{
  "n_layer": 8,
  "n_experts": 64,
  "d_expert": 288,
  "balance_loss": 0.000201,
  "n_kv_head": 8,
  "vocab_size": 2048,
  "norm_place": "pre",
  "norm_eps": 1e-05,
  "attn_scale": 0.177,
  "init": "uniform",
  "decay_shape": "linear",
  "final_lr_fraction": 0.0,
  "train_tokens": 504000000
}
Below are experts of layer 2 (counted from 0) of a mixture-of-experts language model. Rows are named gate (a neuron's input weights, with its number), up (a neuron's input weights, with its number) and show model dimensions 0-127. Each number is 200 + 40 x the weight over its row's rms, rounded and kept within 0 to 999.
Before each expert's rows: "mostly gets" lists some tokens that are sent to it at least half of the time. This comes from a sample of Wikipedia text that the model never trained on.

# expert 4
mostly gets: "in", " Michael", " Ben", "[", " 26", " 2015"
gate0,185,209,168,201,184,182,224,260,246,211,253,228,259,213,254,223,248,208,170,258,153,251,182,264,229,218,202,144,171,144,159,217,163,237,206,169,199,213,244,258,172,247,133,200,201,167,177,254,165,241,168,177,195,144,216,187,199,230,170,174,157,146,195,178,240,258,148,217,267,167,177,211,162,206,268,229,202,153,177,154,247,202,196,237,257,211,214,232,169,160,199,208,250,236,222,196,164,195,130,205,226,141,170,211,236,231,189,254,228,185,191,121,195,176,126,146,243,289,244,227,137,241,171,166,239,316,230,198
up0,206,194,269,153,114,264,159,120,180,103,184,224,198,161,193,194,253,185,208,108,194,220,226,141,184,226,166,274,198,217,238,225,198,205,213,220,257,133,235,161,289,184,207,205,199,203,271,182,236,136,224,187,134,188,183,227,116,191,142,215,205,212,179,269,240,250,197,234,205,263,150,220,202,177,243,146,165,260,177,220,214,264,251,208,225,251,160,164,242,268,218,182,116,209,141,265,176,229,175,220,229,216,233,217,171,243,266,185,175,214,178,226,219,150,246,188,196,196,214,158,213,147,186,160,261,203,197,196
gate1,200,196,196,192,189,167,204,252,241,205,201,144,260,182,252,264,130,177,173,213,179,196,154,175,134,222,218,224,219,208,202,241,161,174,221,249,191,153,138,193,136,235,160,99,238,178,171,238,244,108,166,153,173,225,290,131,239,194,186,217,133,204,169,226,237,157,114,197,229,149,328,168,161,215,212,193,218,248,165,146,124,161,194,151,152,147,180,176,143,178,190,163,249,221,175,192,177,158,237,232,126,257,155,135,139,197,213,239,172,242,206,233,220,185,203,223,288,163,188,173,225,170,240,132,143,153,147,212
up1,273,254,177,188,155,162,139,131,154,196,172,245,223,227,166,138,249,148,251,176,165,150,151,247,200,174,182,155,223,224,129,136,210,215,204,182,225,152,149,169,262,199,232,189,202,164,272,168,172,155,228,237,157,209,189,262,192,279,132,188,195,220,210,210,203,185,175,259,162,301,184,214,223,222,192,212,193,231,242,186,181,240,204,112,217,187,247,250,173,248,207,215,142,241,199,242,223,277,189,235,247,169,259,213,206,203,134,123,231,204,181,248,204,204,209,128,198,230,212,244,160,292,197,267,214,141,166,224
gate2,211,196,280,206,188,266,162,184,215,161,229,217,178,254,257,206,147,203,206,155,215,262,209,232,194,156,142,224,231,253,125,241,271,187,181,237,198,164,182,272,208,172,247,259,193,250,253,199,208,226,264,182,235,221,234,259,247,144,252,259,220,170,204,194,160,180,244,255,187,156,188,182,200,239,203,151,232,167,201,209,224,273,199,186,146,179,249,216,173,191,170,254,203,92,195,188,166,195,151,194,188,254,185,214,203,230,248,219,171,191,215,160,232,166,177,164,198,143,277,242,191,292,213,139,220,174,231,238
up2,160,191,215,215,208,241,199,220,180,239,247,200,176,251,233,216,288,197,205,206,175,241,269,254,242,172,225,207,171,213,181,234,224,269,163,178,184,224,211,227,244,201,216,257,167,184,175,196,244,142,238,148,213,238,191,193,234,210,239,194,182,288,162,185,151,210,225,208,142,227,123,149,190,206,271,207,242,169,203,186,155,254,174,195,230,197,204,232,247,202,206,172,170,231,240,233,230,227,281,219,219,207,204,285,204,124,248,171,254,276,262,103,213,229,165,149,183,194,227,182,209,149,175,194,222,241,170,269
gate3,130,174,175,254,155,231,198,213,216,266,264,216,222,241,183,189,174,278,180,192,178,209,214,213,158,179,234,199,220,217,223,282,260,151,170,236,204,208,231,175,215,175,304,155,193,237,195,230,199,193,144,161,254,152,237,195,263,159,190,168,198,178,158,227,184,175,158,164,185,141,234,248,134,71,146,142,209,226,232,204,242,175,210,170,175,229,207,164,230,258,204,181,151,239,184,242,208,163,216,144,189,198,217,197,228,172,129,199,263,210,254,168,111,233,253,264,204,243,154,216,264,142,151,194,148,162,181,197
up3,179,146,197,181,195,178,260,249,265,257,245,177,242,237,212,259,148,118,227,186,176,190,253,190,195,264,273,268,219,218,163,164,200,286,217,252,254,269,170,246,245,202,196,194,191,226,192,213,249,208,225,105,183,224,227,202,242,212,180,166,204,163,206,176,264,200,221,171,195,152,224,186,186,125,138,164,183,168,194,264,207,130,195,215,225,147,179,246,238,210,212,197,260,171,242,127,254,151,179,190,218,128,212,128,204,174,285,204,223,152,143,172,160,186,210,228,230,247,196,251,156,113,223,173,257,189,168,275
gate4,186,250,127,199,224,173,258,179,263,236,207,153,179,211,176,269,195,243,188,219,262,117,224,183,219,159,199,131,208,178,272,195,183,171,276,202,238,192,262,152,200,183,246,152,167,169,176,187,190,160,171,202,215,233,226,226,128,223,166,218,220,262,97,174,256,248,201,174,174,151,302,141,184,221,137,147,174,228,152,212,198,228,201,178,286,188,195,166,204,208,253,198,159,223,138,139,211,222,229,207,139,233,273,149,231,164,170,210,198,152,182,267,206,202,235,241,185,198,214,162,282,241,256,192,281,166,191,200
up4,232,157,174,192,104,198,258,120,265,190,224,214,160,224,235,135,241,128,250,159,138,267,236,259,209,266,183,268,101,270,186,157,134,206,210,134,151,173,142,173,229,186,180,174,251,234,198,200,166,140,186,239,221,195,150,166,154,241,165,206,145,213,220,210,179,205,166,167,201,243,168,199,228,204,213,233,109,243,195,184,232,212,198,183,104,211,174,257,161,178,185,258,194,184,214,196,165,147,173,141,221,151,233,231,237,174,167,256,171,195,169,173,160,150,157,240,172,236,198,234,178,187,184,185,192,305,201,173
gate5,269,191,299,239,200,224,123,191,164,213,276,210,165,116,176,206,197,219,224,221,144,148,291,162,199,239,155,250,184,236,232,202,231,255,197,254,257,229,239,264,199,219,200,171,127,229,185,144,222,139,224,215,229,226,181,144,233,285,176,229,208,203,203,268,234,209,158,138,249,195,155,228,220,237,218,153,138,219,193,202,228,201,199,283,177,165,202,267,211,297,181,202,177,252,123,84,191,200,197,209,140,148,207,284,213,220,182,250,228,202,211,230,171,186,267,165,228,286,207,217,223,237,121,258,215,237,195,288
up5,161,163,253,222,155,219,238,202,177,192,238,267,193,199,177,204,144,229,133,134,144,133,183,210,223,197,163,125,215,175,199,184,206,206,249,102,175,215,208,213,200,195,235,183,246,226,165,232,180,198,182,237,275,141,256,232,161,250,262,215,287,213,180,214,138,182,269,243,185,189,147,222,150,198,153,225,178,241,164,167,213,228,231,199,138,217,174,186,217,130,172,202,192,236,204,264,266,121,189,206,255,264,167,200,165,193,153,239,202,212,259,163,208,219,181,159,135,161,202,225,213,230,218,247,191,218,178,181
gate6,241,200,257,230,187,185,193,131,224,254,221,234,206,288,196,184,276,212,185,122,200,194,241,221,176,270,162,203,140,216,216,198,199,216,184,167,243,229,132,255,264,185,212,209,197,263,170,166,196,188,184,169,221,167,203,168,213,262,275,130,201,158,148,179,180,198,114,125,201,184,173,190,151,211,220,236,212,236,88,211,213,241,162,212,178,179,160,206,235,270,115,219,185,248,186,214,198,232,173,266,157,226,198,244,190,214,204,203,164,164,207,149,195,241,190,152,168,225,158,252,242,258,208,149,234,214,211,190
up6,206,290,229,289,222,232,200,193,216,162,188,187,175,249,192,181,218,220,216,157,184,144,250,195,197,222,141,215,210,154,267,165,115,248,209,210,236,226,233,270,194,266,226,221,182,203,71,202,149,200,137,162,233,152,142,211,227,236,157,184,214,278,169,197,139,182,247,202,263,236,235,208,190,208,284,194,171,257,275,189,151,145,245,195,179,232,229,168,237,143,150,244,240,237,186,214,267,220,209,171,244,248,129,216,236,212,207,127,247,243,141,269,199,201,135,219,226,157,167,172,180,169,195,123,185,191,259,265
gate7,157,221,298,194,227,130,202,242,234,170,202,199,234,157,187,221,185,210,134,176,189,235,157,246,201,254,276,178,198,220,166,219,185,208,197,248,172,190,167,289,220,234,115,151,207,190,189,234,229,268,189,144,189,197,225,160,224,233,219,206,145,166,192,199,278,199,132,250,212,187,234,124,178,109,218,138,190,183,166,190,170,190,195,196,212,228,244,226,208,204,153,171,241,216,192,70,197,189,193,125,137,157,189,247,217,160,230,210,219,239,185,133,260,214,186,173,229,217,171,157,254,149,165,185,162,231,170,229
up7,265,214,184,199,226,250,193,185,199,212,225,247,227,272,160,231,269,165,199,166,250,175,246,236,220,158,203,144,185,207,218,203,178,153,270,149,211,191,157,180,184,226,215,246,176,217,212,206,181,131,236,230,165,136,296,238,176,148,173,166,261,178,215,254,130,140,185,146,156,290,223,249,209,214,161,224,153,210,236,229,197,177,166,233,247,198,165,181,237,194,250,248,130,208,220,308,193,258,178,280,217,244,180,175,214,153,122,199,167,190,164,219,148,133,184,194,240,155,243,251,197,247,211,183,199,207,196,151

# expert 7
mostly gets: "han", " San", "an", " Jo", "van", "ban"
gate0,232,271,199,216,219,182,262,182,191,238,178,148,191,178,291,159,266,180,227,289,135,224,173,183,232,296,219,185,191,166,128,150,130,192,255,198,262,142,266,129,218,187,164,212,145,184,197,149,201,188,195,178,157,251,233,209,205,196,176,243,256,251,157,238,163,209,196,199,182,241,93,235,211,182,175,168,206,218,97,170,259,168,203,225,245,191,229,148,180,192,166,272,295,166,190,272,191,229,203,184,200,170,165,105,237,209,214,232,186,262,164,216,207,181,135,228,148,235,223,120,216,251,213,229,223,212,220,211
up0,187,275,257,205,198,238,196,125,255,165,158,198,184,191,201,131,256,172,172,174,260,210,211,150,220,217,216,187,134,179,217,139,203,122,228,243,192,203,195,173,223,163,246,180,166,235,189,138,237,163,134,202,157,192,215,186,239,207,238,232,224,155,157,225,190,233,174,206,185,247,237,199,239,174,147,190,166,238,231,196,226,225,175,238,241,250,218,169,180,192,212,290,249,253,224,239,205,135,192,276,104,206,139,216,172,137,351,179,184,182,230,158,197,222,204,215,120,236,270,221,216,223,182,212,203,301,271,192
gate1,158,228,114,167,202,178,246,226,212,190,243,239,167,145,175,238,233,185,203,237,186,230,252,290,221,169,221,224,267,216,289,181,270,167,267,206,198,221,222,263,181,252,212,218,239,208,229,216,209,231,176,180,161,173,189,179,151,273,188,225,159,165,169,210,226,223,206,183,183,172,171,245,207,159,224,167,160,271,231,164,199,214,217,201,198,287,223,225,221,177,224,170,156,244,171,195,184,238,141,167,140,255,268,266,245,188,212,191,238,140,119,203,211,168,202,168,100,220,178,156,136,130,184,161,221,261,145,250
up1,183,197,166,181,183,170,172,107,253,199,218,182,226,242,161,227,206,152,174,320,167,233,239,225,222,180,246,226,217,181,180,221,292,172,303,198,217,220,156,132,250,129,245,257,163,219,205,229,214,152,206,196,202,276,181,291,156,212,211,135,240,188,182,217,169,159,289,191,120,203,202,275,198,160,141,226,248,276,144,187,259,209,192,194,288,196,182,187,196,198,229,215,211,254,160,203,243,220,186,147,197,314,245,217,143,216,186,196,110,195,197,238,226,212,181,213,182,266,210,212,128,174,207,219,242,187,163,225
gate2,202,196,151,187,214,255,224,227,220,229,198,282,191,218,178,174,192,181,227,173,155,151,256,201,277,184,179,283,156,238,296,221,218,236,173,147,221,193,175,219,112,217,147,187,217,205,208,204,180,178,222,256,218,236,201,224,149,275,199,186,149,166,252,129,191,170,203,240,168,292,207,228,170,141,200,163,223,154,272,186,150,190,197,252,117,213,170,218,198,208,233,210,204,145,213,159,197,213,168,155,322,186,224,182,204,179,160,229,194,206,146,214,223,209,246,192,134,134,245,263,250,240,169,248,158,203,193,160
up2,225,253,180,237,229,105,210,181,283,238,148,253,189,219,166,217,137,189,157,155,206,204,167,166,186,277,197,242,141,183,204,113,246,141,199,157,251,174,245,164,202,166,210,240,197,185,182,186,186,160,164,158,135,182,143,170,158,207,214,196,241,233,155,205,212,278,209,139,232,237,310,230,158,259,221,115,169,233,171,212,266,270,182,153,141,182,127,246,223,144,145,177,271,253,285,223,259,221,173,155,177,227,200,255,153,178,260,221,181,242,238,215,247,265,255,199,183,222,142,183,171,166,164,176,229,254,174,159
gate3,237,158,176,172,159,224,185,227,218,239,249,253,142,162,227,212,283,216,156,153,242,174,291,179,141,239,113,247,194,204,161,264,204,222,220,212,223,192,188,142,193,236,195,166,206,154,160,202,181,172,197,206,231,181,190,213,215,220,165,224,197,240,93,211,194,218,149,107,218,248,185,170,210,238,271,150,198,189,203,252,207,140,165,227,220,253,244,192,120,174,248,132,245,239,152,214,302,205,277,200,198,137,257,172,185,217,194,189,141,168,174,250,230,166,199,218,217,196,207,229,277,151,207,224,227,160,222,254
up3,207,194,222,199,167,138,224,171,150,182,195,206,178,194,230,205,197,173,224,245,180,182,194,158,237,220,192,241,235,256,202,189,199,191,174,195,159,290,215,177,201,141,143,184,226,270,222,142,229,185,146,250,257,322,212,152,214,242,222,141,258,154,254,324,126,153,247,184,187,174,190,274,226,178,171,223,165,152,173,159,188,264,222,194,129,166,142,230,183,234,199,154,181,170,198,189,172,222,145,225,191,231,176,133,249,235,128,215,141,188,165,218,166,265,211,219,145,198,231,129,179,194,177,168,163,207,127,250
gate4,246,242,259,204,210,265,195,123,230,175,203,265,219,283,227,249,299,143,220,249,276,185,211,194,228,170,130,182,168,232,165,168,212,236,135,183,239,239,162,209,220,222,245,178,184,151,203,224,267,258,141,195,253,238,249,197,273,252,141,211,234,206,156,279,276,205,216,186,240,226,217,134,194,200,172,199,191,241,186,125,174,213,172,232,185,237,192,221,186,166,257,256,203,305,177,162,218,138,229,252,218,232,163,105,213,240,214,146,245,173,189,162,221,205,120,121,260,242,170,197,220,203,175,229,223,220,180,219
up4,242,218,241,231,234,229,159,245,156,241,195,230,165,175,204,214,166,170,248,174,211,197,182,216,161,207,262,111,176,163,178,244,207,184,193,172,168,178,249,202,187,178,149,234,180,184,173,229,225,191,240,268,257,169,274,139,233,110,161,236,262,236,189,186,216,235,156,215,137,153,197,169,236,222,202,195,166,126,135,125,171,176,162,173,173,139,194,140,179,146,163,258,182,216,207,155,204,158,138,281,235,135,194,131,250,204,213,197,274,291,210,212,212,174,227,170,217,263,220,130,214,183,168,142,163,260,203,221
gate5,125,257,202,255,195,197,227,191,141,226,207,124,238,167,232,278,167,201,238,226,128,272,189,235,209,178,213,191,172,196,195,262,195,69,261,120,274,196,168,242,183,181,232,164,197,202,242,313,240,136,245,102,202,164,161,124,189,171,238,135,217,202,250,221,179,199,253,243,205,219,177,235,159,151,228,164,250,230,255,191,177,145,180,196,182,237,247,173,187,264,218,153,197,206,228,227,190,186,209,187,187,281,224,232,184,180,179,146,186,198,171,220,284,178,255,163,195,162,224,252,272,130,151,174,146,106,240,159
up5,225,203,173,227,217,138,284,231,174,277,150,152,218,168,231,251,256,209,214,207,192,141,164,163,238,142,181,249,113,216,220,207,181,171,203,176,215,218,199,103,133,182,223,214,257,188,255,188,224,219,277,106,207,169,166,160,141,187,169,186,177,207,233,202,197,225,210,226,238,137,193,239,195,143,185,180,163,219,292,195,203,138,194,208,180,274,242,186,184,178,218,156,162,176,281,169,195,160,239,183,209,219,168,187,238,124,163,163,262,198,179,160,220,197,115,190,258,178,209,183,208,126,206,117,187,99,221,201
gate6,203,224,253,184,279,268,224,197,285,255,181,127,219,128,263,180,171,176,200,170,235,159,152,302,207,190,233,230,122,151,217,240,151,175,179,153,201,175,215,188,197,194,186,135,238,211,189,224,209,206,203,174,172,131,289,172,220,211,202,221,209,243,156,153,142,228,247,194,205,199,135,184,199,160,224,213,206,113,167,270,223,159,179,172,240,245,279,204,165,277,163,238,134,237,222,100,210,207,235,238,272,245,222,218,245,180,194,214,206,160,240,139,138,126,130,218,179,209,193,219,175,137,129,135,183,238,225,273
up6,194,196,234,193,205,147,198,146,165,136,170,263,204,207,169,230,232,131,213,237,180,244,205,147,209,188,190,175,203,240,179,240,274,240,220,291,184,220,203,203,175,202,239,171,165,135,204,199,188,233,158,257,213,217,186,287,172,210,169,190,169,134,241,176,236,128,247,332,189,211,240,249,167,206,223,221,247,275,190,166,249,249,262,158,140,186,145,166,252,214,224,104,183,246,145,267,193,131,159,140,153,180,237,136,138,233,220,188,180,255,153,218,182,240,167,161,232,144,209,124,175,206,182,169,199,116,203,186
gate7,177,201,199,206,172,228,182,145,233,191,298,228,173,240,198,162,241,170,145,241,175,200,184,157,153,153,133,176,218,157,167,183,185,302,209,242,172,175,181,102,153,254,194,207,250,198,246,151,203,222,214,169,176,185,243,213,232,160,184,231,175,211,234,215,179,191,212,171,171,271,164,197,228,237,273,239,200,200,211,229,199,227,217,243,200,197,249,257,156,209,230,225,202,129,158,221,206,283,194,217,162,146,229,199,155,277,237,218,221,180,224,142,156,245,193,211,268,222,224,292,216,227,185,168,184,236,243,179
up7,165,225,236,267,238,200,236,252,206,222,186,180,232,203,120,235,204,209,248,263,237,216,231,186,244,130,331,159,228,160,240,180,252,120,246,171,248,264,244,257,153,191,198,251,169,203,190,180,220,218,191,196,203,223,127,234,242,119,194,233,283,281,122,180,221,209,209,241,161,160,225,141,175,195,180,146,204,239,141,195,227,199,230,197,248,117,152,194,188,150,234,195,193,172,253,228,222,222,205,184,267,127,102,220,243,189,169,166,248,207,210,155,234,138,247,187,186,220,109,172,200,189,156,141,217,238,141,207

# expert 49
mostly gets: "cur", " allow", "ver", "vi", "on", " win"
gate0,207,195,207,215,191,228,219,196,210,187,126,202,160,235,218,162,255,213,167,240,205,256,260,136,135,206,214,206,193,148,271,234,196,211,181,279,192,148,175,181,205,134,167,214,250,223,181,228,202,160,208,192,239,163,153,195,155,169,263,211,266,192,279,215,190,157,243,198,198,194,209,245,192,172,149,219,220,225,174,231,271,183,238,226,221,182,199,159,177,112,239,212,232,182,253,191,191,267,229,170,213,195,122,241,263,190,205,207,267,292,167,175,216,178,162,127,233,223,154,206,211,221,161,206,217,162,270,191
up0,209,244,162,178,203,200,259,129,239,208,213,215,183,189,158,257,158,160,215,222,188,212,199,232,167,155,207,254,211,247,147,159,289,222,195,127,255,229,215,187,235,159,230,156,248,176,162,184,166,182,193,236,220,234,208,240,139,256,189,239,230,182,168,243,264,203,145,191,219,196,244,178,241,171,126,180,127,262,184,248,226,172,153,198,260,231,94,176,283,213,228,181,90,182,232,158,191,219,124,200,196,264,252,118,178,207,234,207,190,90,177,182,267,219,292,172,172,235,172,247,243,166,228,208,201,219,162,196
gate1,189,259,118,95,167,141,300,222,182,220,215,215,261,230,247,250,253,156,225,291,163,233,234,121,201,172,169,263,176,203,289,235,103,241,218,255,205,204,188,153,216,177,104,245,229,247,201,182,170,191,233,214,279,181,115,180,147,230,240,196,294,186,195,240,218,235,286,229,146,250,212,270,270,219,297,232,190,201,218,210,184,216,236,260,198,261,209,249,196,184,278,153,224,152,193,245,204,182,207,194,141,183,176,186,155,212,255,232,204,181,188,216,159,178,213,235,242,165,184,196,199,223,204,245,140,174,205,231
up1,149,132,224,243,178,184,156,193,178,209,211,198,226,215,188,153,134,279,216,110,167,155,179,186,201,199,208,218,162,178,232,234,204,203,255,143,208,158,230,226,191,185,174,220,210,152,169,179,263,173,176,111,195,219,141,173,198,214,186,232,187,191,136,218,228,229,201,200,253,225,105,178,222,192,96,256,233,164,250,184,151,257,214,231,300,161,185,207,141,200,206,264,234,164,206,225,215,271,185,163,174,163,209,214,168,147,183,155,181,213,113,211,230,244,234,201,141,252,165,195,280,220,199,204,227,168,197,206
gate2,207,183,251,256,204,281,223,207,268,247,265,202,195,154,134,151,202,248,207,190,261,184,235,157,190,165,123,219,195,211,150,149,294,207,169,223,215,141,117,180,207,243,138,189,210,200,187,180,254,236,218,168,182,258,193,190,204,189,219,237,214,239,201,184,204,207,184,250,174,210,229,165,193,238,137,143,152,163,219,221,179,142,199,266,233,200,195,186,115,226,189,166,258,221,141,173,180,259,172,195,181,107,201,120,215,183,193,225,247,155,171,139,242,183,201,240,202,238,166,200,240,296,117,188,208,224,244,215
up2,193,185,141,156,187,157,205,170,220,222,143,202,184,231,232,168,184,140,237,201,162,258,131,254,236,222,215,67,246,211,224,202,143,209,279,173,220,219,179,160,204,165,244,188,257,189,181,250,241,182,206,215,239,229,211,209,217,170,209,151,199,244,177,202,229,258,157,195,245,255,249,206,208,125,247,207,203,149,259,124,153,233,153,119,271,172,209,181,205,183,249,191,136,249,231,238,255,168,169,164,194,271,229,190,251,183,197,219,175,208,206,192,219,138,226,199,200,213,199,209,159,146,272,256,184,141,167,223
gate3,200,168,210,109,231,163,183,147,148,186,213,186,223,234,195,141,230,204,228,196,225,263,175,199,231,188,177,180,205,154,188,280,172,227,162,276,139,162,279,265,282,164,182,199,184,195,218,210,249,177,200,121,181,148,221,126,196,177,269,192,204,219,235,208,265,255,232,251,208,219,184,159,206,291,214,200,324,185,201,213,253,158,159,183,204,212,257,232,179,225,161,210,268,222,206,291,193,259,198,170,133,228,139,124,232,220,159,128,202,188,213,173,135,193,168,166,245,181,207,259,212,180,213,206,196,211,249,163
up3,106,196,245,128,165,250,247,219,255,240,177,234,107,237,213,185,192,255,232,201,171,230,176,215,227,203,210,244,210,102,212,242,174,163,164,234,219,255,259,239,213,230,214,207,241,235,255,152,266,173,205,219,219,232,205,131,210,190,188,181,196,114,267,274,287,223,152,190,219,196,231,240,228,285,209,184,212,292,226,188,260,186,192,230,204,160,202,154,250,184,144,263,292,185,218,183,160,202,140,180,205,251,224,232,188,134,175,136,257,202,213,200,246,290,238,149,191,198,218,144,219,216,189,185,206,193,141,174
gate4,159,276,215,219,166,203,277,135,231,153,239,162,152,164,185,240,142,183,199,122,105,200,214,212,241,217,206,182,196,233,213,280,187,272,229,180,227,260,212,292,157,176,202,145,229,197,250,208,202,212,163,194,253,181,261,183,228,212,156,247,164,208,159,211,281,202,202,169,134,191,218,246,264,170,206,133,219,269,179,166,205,154,132,176,251,212,191,217,267,169,194,178,200,234,205,176,162,234,150,102,194,174,198,183,181,234,228,141,196,151,186,212,187,203,252,219,162,282,197,194,168,148,264,112,127,182,234,228
up4,191,228,170,249,173,115,297,222,288,191,207,179,271,143,133,232,204,168,145,176,222,215,244,182,183,171,255,238,202,235,219,232,204,207,242,211,126,185,225,128,163,198,190,186,217,230,235,206,195,172,146,283,200,169,265,211,189,207,209,188,195,204,207,164,237,239,230,134,140,202,259,190,268,170,187,224,218,206,159,249,140,216,243,165,242,221,247,169,205,195,214,129,238,207,206,136,174,194,206,232,225,266,203,206,212,117,246,188,275,257,239,243,198,129,190,220,199,217,246,164,165,150,163,216,243,278,228,212
gate5,180,192,164,212,169,199,202,196,172,192,207,181,180,179,168,249,198,222,208,162,195,167,218,165,233,236,191,214,161,162,289,231,198,136,242,250,271,185,199,166,177,236,181,233,130,165,233,198,220,166,216,210,262,198,177,160,196,224,181,188,193,256,183,216,248,268,147,183,260,178,153,195,246,282,163,262,158,182,192,183,162,206,178,234,202,164,221,203,198,195,265,234,271,150,182,185,201,265,144,199,206,95,206,240,217,231,228,191,131,163,74,242,238,203,228,186,238,180,191,165,247,192,169,216,215,175,224,195
up5,197,248,200,165,285,191,240,192,209,172,162,176,281,140,185,244,202,173,169,149,239,140,162,216,210,236,177,222,213,144,195,188,200,137,200,254,264,194,279,183,176,242,169,193,102,168,252,159,205,212,171,191,196,167,202,253,103,271,141,268,172,201,206,176,239,215,242,259,215,216,220,179,229,245,167,200,174,128,239,264,139,206,173,250,217,197,239,136,275,210,174,259,251,113,193,165,188,191,186,196,279,156,186,173,159,137,192,192,239,212,145,264,231,160,178,190,192,212,180,106,212,207,158,187,285,229,199,236
gate6,216,204,221,265,156,196,142,210,242,262,254,256,204,142,247,228,215,183,214,244,185,128,229,215,200,237,222,181,207,133,223,199,109,213,265,241,232,226,187,157,272,192,240,169,244,230,178,199,172,147,249,195,141,191,144,202,184,196,151,192,200,231,265,235,257,222,114,220,235,224,163,264,133,263,216,200,201,129,245,183,220,168,209,268,173,226,285,225,226,266,226,161,214,199,171,188,246,255,219,244,187,147,230,202,197,276,127,169,177,228,161,202,182,226,224,199,210,135,236,219,302,195,171,159,230,199,303,191
up6,204,193,237,236,201,217,206,175,197,233,180,234,189,177,166,204,218,276,270,193,178,225,224,251,244,170,277,294,253,181,220,199,139,229,220,248,239,193,275,153,260,226,258,198,144,192,150,266,172,154,170,255,217,168,201,209,246,202,207,157,206,200,225,198,212,153,190,208,191,194,244,211,200,213,178,219,211,205,212,236,205,125,255,161,156,164,233,206,227,220,258,236,173,136,194,176,246,298,214,265,169,179,204,177,178,208,268,194,227,204,130,273,198,222,148,177,179,147,280,243,169,242,183,204,238,214,214,185
gate7,124,212,183,198,155,201,196,260,139,238,270,188,223,196,168,191,183,225,207,215,108,213,238,215,123,184,180,244,183,176,187,113,140,184,226,225,184,239,192,170,228,225,224,179,207,220,230,189,163,208,221,165,273,178,189,145,252,198,236,143,265,236,187,169,296,201,242,228,170,99,238,164,207,105,167,191,143,132,186,160,121,152,241,167,224,271,198,227,228,221,178,198,227,195,241,186,162,197,293,240,280,261,151,234,218,225,186,178,250,157,114,179,217,211,120,250,236,112,205,218,179,217,173,161,133,150,198,225
up7,209,254,213,171,284,200,158,216,218,150,181,271,123,136,196,156,231,292,200,222,290,190,200,257,232,145,198,177,247,187,172,224,267,151,138,214,202,193,230,242,196,235,177,182,247,205,214,188,210,249,243,176,262,205,238,168,196,196,151,201,203,182,190,231,229,155,199,235,185,150,239,276,172,278,253,166,231,174,182,205,207,214,187,200,221,152,193,172,238,190,222,213,210,104,267,140,173,170,174,183,221,174,192,195,204,170,237,199,238,233,107,211,170,212,155,169,131,194,207,136,185,279,133,181,201,127,136,127